config.toml
n_layer = 13
d_model = 256
n_experts = 12
experts_per_token = 1
d_expert = 352
d_shared_expert = 0
activation = "swiglu"
moe_layers = [2, 3, 4, 5, 6, 7, 8, 9, 10, 11, 12]
router_score = "softmax"
normalize_top_k = false
routed_scale = 5.22
balance_loss = 0.00396
balance_bias = false
init_std_router = 0.0166
lr_router = 0.00146
vocab_size = 8192
norm = "rmsnorm"
norm_eps = 1e-06
tie_embeddings = false
optimizer = "adamw"
lr = 0.0018
beta1 = 0.95
beta2 = 0.98
batch_tokens = 65536
seq_len = 512
train_tokens = 438900000
steps = 6698
dataset = "wikipedia_en"
Below are experts of layer 5 (counted from 0) of a mixture-of-experts language model. Rows are named router (the router's row for the expert), gate (a neuron's input weights, with its number), up (a neuron's input weights, with its number), down (a neuron's output weights, with its number) and show model dimensions 0-255. Each number is 50 + 15 x the weight over its row's rms, rounded and kept within 0 to 99.
Before each expert's rows: a language model's description of what the expert responds to; "comes before" lists some tokens at least twice as common just after its tokens as in all text. This comes from a sample of Wikipedia text that the model never trained on. Tokens count by the router's weight.

# expert 5
Description: Infobox line structure
comes before: "-", ":", "born", " Coordinates", " Pu", " Born"
router:35 43 93 25 57 55 60 49 54 66 44 62 15 22 76 51 66 50 30 47 39 33 64 55 50 20 49 62 54 47 40 43 47 74 39 64 42 89 54 52 39 33 51 51 56 42 59 37 47 43 67 53 33 63 52 25 55 67 68 39 62 38 36 21 66 36 26 39 40 50 74 56 46 48 52 61 45 44 30 68 50 59 58 30 34 70 42 50 48 33 53 24 60 50 46 35 70 44 36 60 71 45 60 53 32 40 49 40 49 49 87 59 30 34 68 51 54 53 62 47 59 48 62 46 72 46 68 65 25 67 46 45 48 52 82 30 35 41 48 59 48 67 57 26 47 27 33 59 59 42 61 64 55 51 56 44 69 51 60 45 67 39 43 75 74 58 40 20 55 55 49 60 25 40 29 70 68 36 68 49 45 26 47 16 57 46 18 44 50 19 53 64 37 44 23 38 65 43 57 26 53 92 32 49 41 59 66 46 15 38 70 48 47 59 39 59 44 30 56 48 75 11 43 62 79 32 59 49 46 51 49 44 41 03 40 63 60 53 37 59 64 54 40 53 55 30 66 34 48 39 59 35 41 51 45 81
gate3:38 51 20 43 52 54 65 52 49 50 29 59 41 39 35 36 26 51 66 59 56 71 12 63 54 64 36 56 43 39 47 30 53 58 48 49 41 62 55 37 82 47 67 63 67 38 58 51 39 67 40 67 39 70 38 50 41 56 30 34 45 78 49 36 47 44 62 50 52 77 47 47 54 48 53 37 64 45 43 41 28 65 29 13 33 40 42 49 74 48 48 61 32 60 34 67 69 65 35 73 33 43 17 24 60 67 61 49 31 39 30 56 42 37 29 89 48 42 40 42 58 49 63 66 61 58 36 76 44 65 48 26 54 46 37 48 55 40 70 57 78 32 54 42 29 42 55 50 55 53 40 72 38 44 58 65 48 30 44 53 55 26 72 47 27 27 62 80 34 28 29 41 64 54 39 23 28 64 58 44 62 54 46 52 81 87 49 76 79 68 23 77 70 32 47 65 45 29 56 61 66 54 57 63 64 65 51 49 60 59 33 27 38 10 38 52 51 45 55 36 83 63 25 61 45 69 37 45 75 66 58 65 57 30 34 60 64 79 40 36 47 63 31 45 47 59 48 69 40 51 55 68 39 63 60 63
up3:73 42 47 99 46 53 48 66 64 72 49 63 65 46 71 34 56 51 73 52 49 18 56 64 46 37 57 48 40 49 60 71 73 51 44 69 46 43 47 59 42 79 65 35 27 69 31 49 21 53 33 57 44 53 27 31 59 51 40 49 38 35 65 53 63 47 25 56 55 44 57 58 57 33 48 27 54 34 66 65 55 76 55 61 29 70 18 28 51 29 64 27 31 46 27 44 54 17 60 36 59 66 74 60 83 53 73 08 57 32 34 33 57 61 75 26 39 73 48 40 42 12 37 60 47 53 44 77 47 53 69 58 30 42 61 49 46 24 56 39 43 41 57 56 56 35 54 47 39 42 69 57 44 55 50 72 37 78 38 29 32 48 35 42 55 49 65 44 47 45 51 60 33 38 45 64 51 50 72 40 56 40 40 29 34 56 56 59 25 48 39 60 42 44 44 34 62 64 49 47 51 68 36 63 37 48 66 53 47 46 49 60 52 39 79 11 47 38 47 52 40 32 58 33 42 42 47 64 43 48 46 30 60 60 69 66 55 35 71 56 89 43 21 92 67 38 37 48 41 62 61 79 34 58 33 58
down3:56 72 96 41 68 29 51 46 34 62 44 68 71 27 75 50 50 64 41 52 52 64 38 16 76 22 42 60 30 55 52 41 63 47 38 90 39 56 54 61 57 70 50 45 35 64 47 36 42 60 48 48 62 48 44 48 18 52 49 58 54 32 49 74 55 38 42 64 77 37 66 83 45 41 57 40 62 62 55 34 64 48 48 58 74 57 32 30 51 60 40 60 39 48 30 50 27 26 64 54 57 40 43 45 37 27 52 56 44 67 57 41 41 83 31 40 59 27 16 50 41 35 53 16 61 77 59 71 53 52 62 71 65 36 45 76 51 67 45 48 23 25 72 45 48 46 45 41 55 47 51 55 34 65 48 40 45 55 50 73 29 43 28 50 55 58 38 34 24 41 58 65 53 35 63 50 61 66 55 26 41 23 63 13 46 40 46 35 13 38 70 54 52 27 41 66 65 53 38 61 47 64 44 34 52 45 43 71 52 55 70 69 21 37 30 51 46 55 53 47 64 68 69 39 38 44 49 33 74 60 47 59 17 70 70 15 56 52 51 55 78 70 62 52 40 44 52 42 60 71 78 45 74 43 52 46
gate4:39 23 73 45 57 17 58 48 58 59 75 42 58 55 47 62 65 65 73 43 35 38 61 55 42 25 49 59 59 68 43 49 64 08 36 55 51 51 46 33 59 63 46 52 69 54 29 52 73 78 48 41 51 31 56 30 36 57 73 34 50 73 57 57 62 49 48 58 62 49 80 65 29 48 51 13 51 54 72 54 72 31 39 56 28 52 55 43 41 68 39 42 61 28 58 40 72 25 52 56 61 20 69 27 46 49 28 61 45 58 74 66 37 51 49 34 45 48 54 45 74 62 56 32 38 37 68 55 61 24 45 49 54 66 52 82 76 44 31 66 95 43 64 54 32 42 54 34 26 83 52 54 52 54 72 43 54 41 61 42 65 44 54 35 75 48 55 44 43 38 43 99 63 78 54 78 40 62 54 74 46 21 72 34 56 38 79 55 44 20 58 44 31 59 54 66 41 63 64 33 56 55 32 50 49 52 27 43 59 52 20 39 38 53 49 55 38 45 68 74 50 64 51 52 56 32 43 44 67 36 48 46 59 51 50 87 56 66 45 57 35 65 54 62 33 75 64 54 52 55 55 56 28 55 46 81
up4:47 44 56 41 70 25 40 50 52 51 34 19 50 62 49 70 41 67 47 44 80 20 47 38 53 46 44 52 52 65 43 65 22 43 49 21 61 57 58 32 62 44 54 75 76 60 48 45 44 49 32 51 72 70 36 37 34 50 40 42 59 55 43 66 23 58 50 58 53 53 74 49 51 54 53 46 46 64 54 09 90 46 47 40 59 50 52 50 36 36 91 56 56 36 65 28 38 51 38 28 23 66 30 60 45 70 47 55 38 63 45 91 13 48 69 39 52 30 51 64 49 56 31 60 46 49 57 30 32 49 22 30 48 53 59 46 62 48 39 63 67 32 36 38 64 41 41 47 08 50 70 54 30 44 70 62 48 30 71 00 81 47 41 59 65 64 30 53 47 68 48 64 78 68 50 28 52 42 59 60 67 53 43 50 38 39 48 42 46 39 71 45 78 39 45 44 33 75 48 36 55 50 66 64 43 38 64 50 83 36 43 67 51 70 51 64 29 53 29 48 66 43 36 41 36 61 54 63 59 41 63 55 34 32 48 92 50 36 43 46 41 55 30 33 31 74 58 47 43 31 58 51 50 58 55 75
down4:39 45 36 57 45 34 38 85 94 45 65 33 54 66 55 31 60 69 63 74 30 45 55 54 22 60 65 62 52 35 27 38 47 54 45 28 41 44 39 15 65 48 82 39 57 31 58 69 75 52 43 67 48 50 49 60 32 50 41 37 49 49 67 39 61 47 31 36 49 49 72 22 50 55 29 50 50 43 22 68 48 34 45 59 40 24 55 35 85 67 27 58 72 42 71 30 57 64 81 43 63 59 18 39 65 71 37 54 65 66 38 25 75 37 59 55 62 56 42 12 52 56 54 49 49 47 50 55 73 52 39 39 34 24 72 57 41 68 58 67 70 53 58 39 71 50 08 37 36 47 55 40 30 58 55 33 28 33 59 61 51 55 72 40 42 57 40 36 56 58 45 77 55 76 63 58 41 52 65 36 83 58 60 46 63 45 38 38 79 28 58 54 58 51 56 50 50 62 59 53 54 18 54 53 26 78 37 35 55 42 33 55 87 71 45 65 65 63 63 50 34 36 53 51 56 36 56 36 74 46 35 44 54 37 55 51 39 55 53 57 56 43 60 46 66 68 59 42 57 35 45 39 28 74 24 32

# expert 10
Description: Sports stats and terms
comes before: " |", "|", " 0", ";", "–", " —"
router:90 54 78 79 38 62 58 50 28 30 62 58 50 53 65 46 18 55 74 51 55 55 27 27 59 71 32 37 28 35 42 53 51 50 57 85 61 60 46 73 76 52 41 51 59 77 72 63 35 51 27 68 38 40 30 56 49 37 44 59 71 63 51 59 74 58 72 53 31 68 22 21 43 52 68 70 39 37 53 29 78 33 46 45 32 40 35 74 69 66 40 34 66 67 43 38 28 63 67 41 35 25 45 43 65 73 74 38 59 67 55 44 15 42 35 64 39 43 39 53 61 44 35 41 33 73 33 42 47 66 62 60 63 57 12 67 58 54 57 42 44 49 42 45 34 59 65 65 33 39 51 27 59 60 46 58 66 50 21 41 35 60 31 32 62 47 56 29 73 62 59 40 38 54 61 40 69 80 47 22 48 65 34 48 47 48 41 42 69 85 60 46 41 51 52 30 68 70 54 32 46 18 58 40 58 47 49 45 59 65 57 44 50 54 63 52 94 56 56 54 23 75 57 32 56 52 64 39 40 62 25 57 73 39 59 65 49 47 64 49 51 31 69 38 67 63 50 58 52 43 44 64 45 60 50 51
gate3:49 37 38 29 37 26 47 31 43 48 46 44 86 54 63 74 23 46 70 75 30 72 50 59 60 25 45 52 47 55 32 49 55 45 34 45 39 43 44 53 57 56 37 30 53 57 68 39 69 50 55 52 58 48 59 53 64 70 44 62 24 77 61 60 60 39 42 30 61 67 52 65 54 26 42 50 26 46 57 67 47 59 19 71 29 35 46 69 26 46 52 70 67 31 57 68 72 48 42 42 35 50 64 41 31 52 47 51 33 36 84 62 61 67 55 36 49 52 64 50 50 57 42 42 53 58 39 58 56 43 44 52 26 66 39 47 47 62 70 51 35 36 34 83 64 46 40 69 62 47 40 59 66 57 73 39 44 53 69 52 38 55 49 61 40 70 41 44 17 26 50 35 76 48 28 55 40 68 46 36 39 62 53 34 69 72 55 30 30 58 50 27 45 61 47 66 26 48 63 60 05 40 35 31 46 36 47 56 44 22 22 33 51 54 31 68 31 81 60 23 59 53 57 77 80 86 61 42 37 41 09 58 53 50 60 21 32 56 13 58 77 32 38 48 51 52 57 49 57 45 30 69 47 57 72 27
up3:49 20 65 62 72 66 32 39 31 32 57 28 42 51 63 89 54 39 69 53 15 29 37 31 50 52 64 42 56 48 53 52 43 35 68 73 59 50 59 60 44 58 42 57 32 63 54 37 30 23 65 40 33 50 35 29 49 53 54 45 19 55 56 17 43 25 56 35 52 53 60 48 39 49 50 53 65 57 64 37 48 50 38 45 47 52 48 30 35 46 64 79 40 56 78 39 47 41 54 22 45 72 52 55 58 54 74 48 37 54 44 47 51 37 41 75 76 56 56 31 62 36 52 49 67 00 40 38 93 36 68 63 64 32 51 30 46 41 52 48 52 26 43 40 58 76 21 77 53 31 64 37 73 51 65 10 85 37 42 51 51 45 44 46 49 51 51 34 42 52 38 44 71 59 31 46 40 43 37 54 69 38 35 55 28 58 52 54 24 63 61 39 37 44 47 77 40 58 40 54 55 54 59 41 33 46 48 53 42 40 81 44 59 35 55 36 35 38 54 49 70 38 73 33 64 87 69 75 64 66 40 52 60 39 83 53 53 67 53 57 34 57 43 67 28 60 71 36 83 56 46 47 18 54 64 45
down3:52 52 75 43 24 42 74 64 35 41 28 61 30 60 13 40 44 58 28 88 33 64 29 57 19 50 19 43 56 40 60 23 32 51 55 56 52 45 58 48 28 35 61 75 39 60 53 56 47 67 63 55 67 44 44 52 79 56 58 53 54 27 52 47 60 45 75 64 45 46 74 89 35 62 61 68 54 49 41 77 43 30 77 56 17 61 56 38 57 66 42 61 38 43 51 57 42 31 55 45 35 13 33 54 74 54 45 48 62 34 40 49 48 60 63 45 66 28 35 52 47 48 32 61 55 49 62 34 48 29 45 60 31 43 36 54 83 55 49 42 37 68 37 19 50 38 72 49 73 40 40 46 44 82 51 72 68 73 51 42 49 70 65 52 41 65 42 53 53 45 54 50 49 68 44 65 51 40 61 71 34 40 45 55 70 29 49 43 56 17 38 63 52 40 43 63 61 36 66 44 60 36 47 19 45 50 53 57 63 40 76 41 74 39 57 54 68 42 45 69 51 63 43 48 82 45 41 29 27 43 46 18 39 10 39 61 42 20 72 42 34 78 37 56 70 65 49 47 41 17 60 44 49 40 60 35
gate4:69 40 52 57 59 40 45 74 63 46 31 23 15 56 36 33 44 80 55 50 44 76 45 34 24 45 32 41 69 64 61 32 66 84 61 41 71 51 37 82 21 40 66 31 41 71 29 44 43 50 27 74 41 73 82 63 49 51 35 43 51 65 57 23 57 62 55 63 45 48 61 68 47 44 35 58 73 42 42 74 65 39 49 25 36 45 67 46 85 55 59 34 40 46 36 50 63 56 49 22 64 57 23 85 57 50 63 53 39 59 47 41 60 52 43 60 96 31 48 72 16 48 54 42 53 71 38 31 32 37 40 68 48 70 50 34 58 74 50 42 26 45 51 59 55 42 46 68 49 41 64 42 55 61 60 48 62 57 34 49 68 64 53 54 69 31 63 47 53 62 73 51 45 60 48 23 52 39 63 74 52 34 64 38 43 61 50 33 72 68 25 48 55 22 30 30 53 26 52 60 53 49 60 57 56 63 59 46 59 35 42 71 56 39 79 88 65 60 38 37 32 51 49 39 27 55 33 45 64 73 38 57 37 44 51 61 36 71 53 50 61 53 56 48 15 49 31 49 56 35 78 23 58 38 47 45
up4:69 42 59 72 61 49 51 76 53 28 47 44 35 29 61 67 63 31 39 63 21 64 49 59 48 56 56 49 40 60 44 54 42 55 80 40 55 48 42 56 63 39 38 33 49 52 24 30 40 63 32 52 39 42 31 57 56 55 46 71 71 70 43 55 52 50 62 36 45 62 60 38 27 53 57 61 41 38 59 11 63 32 56 54 56 45 54 45 43 64 46 54 71 67 70 44 34 44 61 41 43 50 60 39 55 83 67 35 56 51 41 52 26 55 46 89 90 70 59 68 77 50 26 72 52 61 35 39 65 59 43 40 30 44 55 39 67 56 48 40 63 20 46 68 52 46 68 51 77 82 58 52 56 41 26 72 18 66 57 54 58 70 31 42 32 34 32 44 62 06 45 37 46 41 55 43 67 29 37 48 65 52 69 39 48 71 69 36 62 61 52 50 46 65 55 82 20 70 49 35 32 10 38 49 58 43 68 39 49 79 62 19 43 49 39 45 45 33 63 46 46 49 34 44 47 30 35 85 37 52 55 50 51 47 31 42 43 41 65 68 49 39 73 28 34 59 72 16 76 51 49 69 60 21 44 72
down4:50 52 42 40 51 44 56 34 71 49 34 38 38 54 46 68 43 38 52 56 61 33 78 45 76 41 67 40 27 45 63 36 31 63 52 39 25 54 57 50 55 41 77 55 23 70 50 41 25 50 45 42 45 20 51 45 17 43 89 51 51 46 59 69 33 38 16 36 78 68 46 48 32 31 46 42 33 32 47 44 11 51 80 42 36 53 32 52 66 63 59 31 53 57 71 50 52 54 49 62 42 46 58 45 31 59 55 42 39 73 72 48 43 43 76 31 54 55 65 54 32 72 16 56 58 49 61 47 47 74 20 57 59 71 45 55 40 63 67 62 42 40 69 70 54 52 40 37 73 37 53 67 36 73 57 64 46 33 35 39 68 52 39 33 38 50 76 46 31 54 69 73 66 30 53 63 56 42 62 42 57 37 74 48 20 46 75 63 45 40 54 57 58 47 30 40 38 27 19 36 92 63 38 48 48 45 57 63 52 45 84 36 29 43 55 34 58 30 45 48 72 50 42 55 60 77 43 59 67 77 64 51 68 59 44 49 79 50 48 39 45 25 44 77 47 42 77 44 25 69 63 65 51 72 78 40

# expert 8
Description: Section heading closers
comes before: "=", ".", "The", "In", "0", " million"
router:36 37 35 73 63 62 60 49 30 13 76 82 31 22 29 38 58 40 49 56 36 63 35 70 53 55 64 43 72 62 41 51 18 31 76 55 56 57 47 28 19 56 62 53 30 34 27 44 70 43 33 54 26 49 37 70 48 46 35 48 70 39 58 58 52 36 31 26 21 43 30 54 68 52 54 68 57 55 56 49 48 40 39 53 65 65 75 15 32 58 67 54 71 44 38 62 36 63 52 33 58 54 45 73 43 42 35 29 55 49 39 49 85 35 48 44 63 64 33 43 51 45 31 65 51 22 14 44 52 39 44 54 74 40 29 50 40 50 53 55 43 61 48 44 47 63 43 44 72 66 35 42 76 42 49 37 30 58 39 84 39 52 61 34 48 19 53 70 49 77 65 34 59 51 57 49 20 29 42 51 39 64 53 69 63 40 62 51 52 62 36 47 58 17 49 36 38 49 36 47 39 59 68 71 46 59 67 56 79 15 79 59 50 57 52 46 50 20 51 63 63 36 61 26 31 68 49 42 73 19 67 54 43 35 32 40 44 44 67 51 49 55 72 46 38 57 75 51 67 17 59 55 56 59 48 30
gate3:48 58 38 55 68 47 55 70 39 43 32 35 44 35 48 57 47 38 42 60 45 39 63 67 33 41 62 81 47 47 62 14 84 57 42 62 68 47 39 50 80 42 37 72 40 37 46 42 61 44 60 31 58 38 42 68 47 60 44 41 51 65 74 61 44 69 51 63 55 53 42 53 45 55 43 51 26 64 33 19 69 40 67 27 52 38 51 48 66 28 54 35 59 37 46 41 44 34 42 56 40 63 55 66 68 42 45 54 14 43 56 49 34 38 92 37 45 38 88 34 46 87 53 69 55 81 33 54 52 11 40 65 36 71 52 52 65 63 26 43 40 80 38 51 51 23 58 63 59 52 65 21 41 44 68 42 55 40 51 39 53 39 37 34 46 34 56 43 75 52 35 46 23 54 70 48 82 53 58 70 75 31 68 66 74 55 54 50 51 54 51 57 58 30 69 50 18 43 31 42 53 48 27 26 69 57 64 64 38 47 69 55 34 25 85 47 52 53 56 68 22 67 55 64 35 79 46 78 48 73 48 10 37 40 52 55 52 51 44 52 41 43 49 60 58 76 72 66 55 47 66 27 45 33 55 60
up3:47 43 71 61 58 67 62 27 71 70 57 36 41 50 51 73 66 56 63 46 73 52 38 57 43 44 32 45 49 47 61 45 66 62 48 60 24 49 50 22 28 61 31 75 77 38 54 65 59 60 34 39 71 54 34 57 61 54 36 37 57 72 57 42 42 34 28 43 53 54 43 15 34 50 58 67 57 67 40 26 66 76 44 44 54 38 54 40 53 67 57 29 60 59 68 58 65 50 33 58 41 70 17 33 38 30 51 32 74 51 45 39 46 54 27 35 41 25 52 47 59 57 73 54 58 73 77 66 34 70 57 61 62 49 93 33 60 43 81 66 46 20 40 53 50 34 21 35 43 76 45 78 57 45 51 66 38 62 48 42 54 45 36 34 61 34 43 84 62 55 44 88 60 44 49 63 45 71 16 52 42 27 33 47 52 31 40 57 48 60 64 36 49 33 67 33 54 49 58 64 36 50 50 43 67 43 21 57 47 65 37 70 66 62 52 20 36 51 58 69 48 57 23 47 73 52 35 60 80 31 21 30 43 58 65 65 26 51 55 49 44 59 64 23 37 50 30 53 69 33 25 59 33 32 52 32
down3:43 57 30 47 57 62 17 41 27 51 66 22 46 50 75 62 42 53 27 21 72 53 54 38 80 50 65 48 62 70 51 55 39 71 50 45 56 74 54 26 62 47 33 56 53 55 39 35 58 53 45 56 35 33 45 71 44 40 55 67 45 53 94 63 36 36 49 35 50 17 45 46 45 52 56 40 39 42 52 44 33 65 54 61 53 48 64 98 57 77 47 82 56 48 32 39 45 51 43 49 25 68 26 46 57 51 44 59 42 39 58 51 47 54 49 63 60 47 25 57 23 54 24 37 41 26 64 55 48 66 45 36 45 62 39 41 71 84 60 44 42 48 66 54 64 40 45 29 48 65 64 41 79 50 81 63 51 39 48 63 56 44 58 48 54 38 29 66 56 42 63 45 47 75 44 64 36 48 54 56 29 56 49 49 24 32 62 17 48 62 48 53 81 75 63 57 51 35 54 60 29 51 68 67 60 60 74 46 51 56 58 21 16 69 59 62 43 59 78 15 32 62 59 51 66 61 27 46 75 27 35 42 41 46 53 53 48 44 67 84 64 25 22 32 57 31 39 65 57 83 39 47 43 33 84 59
gate4:51 20 79 27 38 55 38 43 77 66 46 36 34 02 51 53 50 39 17 47 53 46 59 32 47 46 22 84 89 60 46 46 58 46 51 56 48 56 63 46 33 49 41 32 50 64 45 55 51 62 61 36 51 63 56 51 58 26 41 38 34 43 53 43 44 52 80 40 41 54 44 55 41 49 58 60 34 52 66 70 35 54 21 45 56 46 74 49 49 75 65 68 41 39 47 51 61 36 35 45 31 36 33 66 49 65 53 47 64 49 35 49 48 47 48 64 69 70 51 61 78 28 41 46 75 45 43 43 59 79 48 60 67 25 74 40 32 47 60 67 38 55 81 44 40 85 65 69 60 26 46 59 60 65 45 38 65 57 40 38 72 70 52 87 63 57 52 51 61 61 77 68 56 33 70 35 60 53 82 60 75 45 27 32 39 49 69 52 75 47 35 46 57 58 48 39 53 22 41 87 63 86 31 34 32 69 53 61 36 44 67 78 77 31 74 26 38 35 53 46 43 43 22 57 52 50 60 29 52 53 59 33 60 40 65 49 31 59 64 37 50 51 62 20 54 59 49 50 47 56 57 29 58 34 54 60
up4:73 54 51 46 45 69 63 55 56 49 60 63 28 71 51 60 17 63 43 37 48 77 76 60 36 80 45 53 62 58 55 32 47 55 55 47 50 40 43 69 79 30 43 37 81 53 71 55 51 43 54 60 21 33 32 60 49 62 31 54 56 40 40 78 41 48 53 61 37 41 38 40 59 45 68 55 44 50 51 22 55 43 65 72 49 58 61 50 51 55 49 58 67 50 74 43 64 20 42 21 42 36 67 56 55 58 56 30 36 51 65 44 70 64 45 48 55 49 43 35 46 78 80 81 64 42 22 50 73 42 80 24 21 63 40 60 82 31 53 57 51 39 68 60 59 58 43 53 44 55 63 41 24 58 23 49 18 72 50 46 66 55 38 21 30 33 86 38 58 53 60 63 70 35 32 41 15 81 41 52 38 50 65 61 57 50 34 65 52 42 52 75 20 40 43 48 25 55 60 65 61 50 58 62 58 54 50 60 35 65 43 34 67 47 42 50 63 70 35 83 56 62 45 50 50 66 73 40 45 63 33 39 16 64 57 30 40 33 52 40 66 69 39 47 74 45 39 39 13 45 58 16 45 33 49 50
down4:38 22 96 75 40 46 67 55 71 50 48 60 42 59 62 39 35 46 54 50 61 63 50 34 28 38 33 64 49 38 30 72 25 49 50 63 38 31 48 61 60 78 63 63 60 31 26 28 50 37 51 24 46 70 65 29 59 49 57 61 45 68 73 56 50 76 80 32 41 74 37 21 67 67 64 77 22 59 58 40 78 56 33 39 59 32 40 33 49 62 63 27 44 58 58 58 59 71 10 44 30 41 70 33 46 51 57 51 34 16 58 43 56 41 51 55 42 43 47 33 49 52 77 41 50 62 43 61 39 68 92 37 54 59 29 52 58 55 35 33 37 19 49 44 56 51 72 51 31 58 60 57 57 51 34 86 61 47 55 25 55 56 65 54 57 51 64 38 52 75 42 52 60 65 40 72 38 63 53 62 51 72 51 54 59 57 55 58 48 72 41 26 48 39 39 71 46 11 53 69 30 77 46 57 54 53 53 70 53 65 60 56 65 30 46 28 55 55 49 63 59 56 57 38 14 35 40 41 55 39 20 67 53 32 45 50 76 54 53 46 52 63 63 71 64 40 35 38 53 69 83 40 52 48 33 42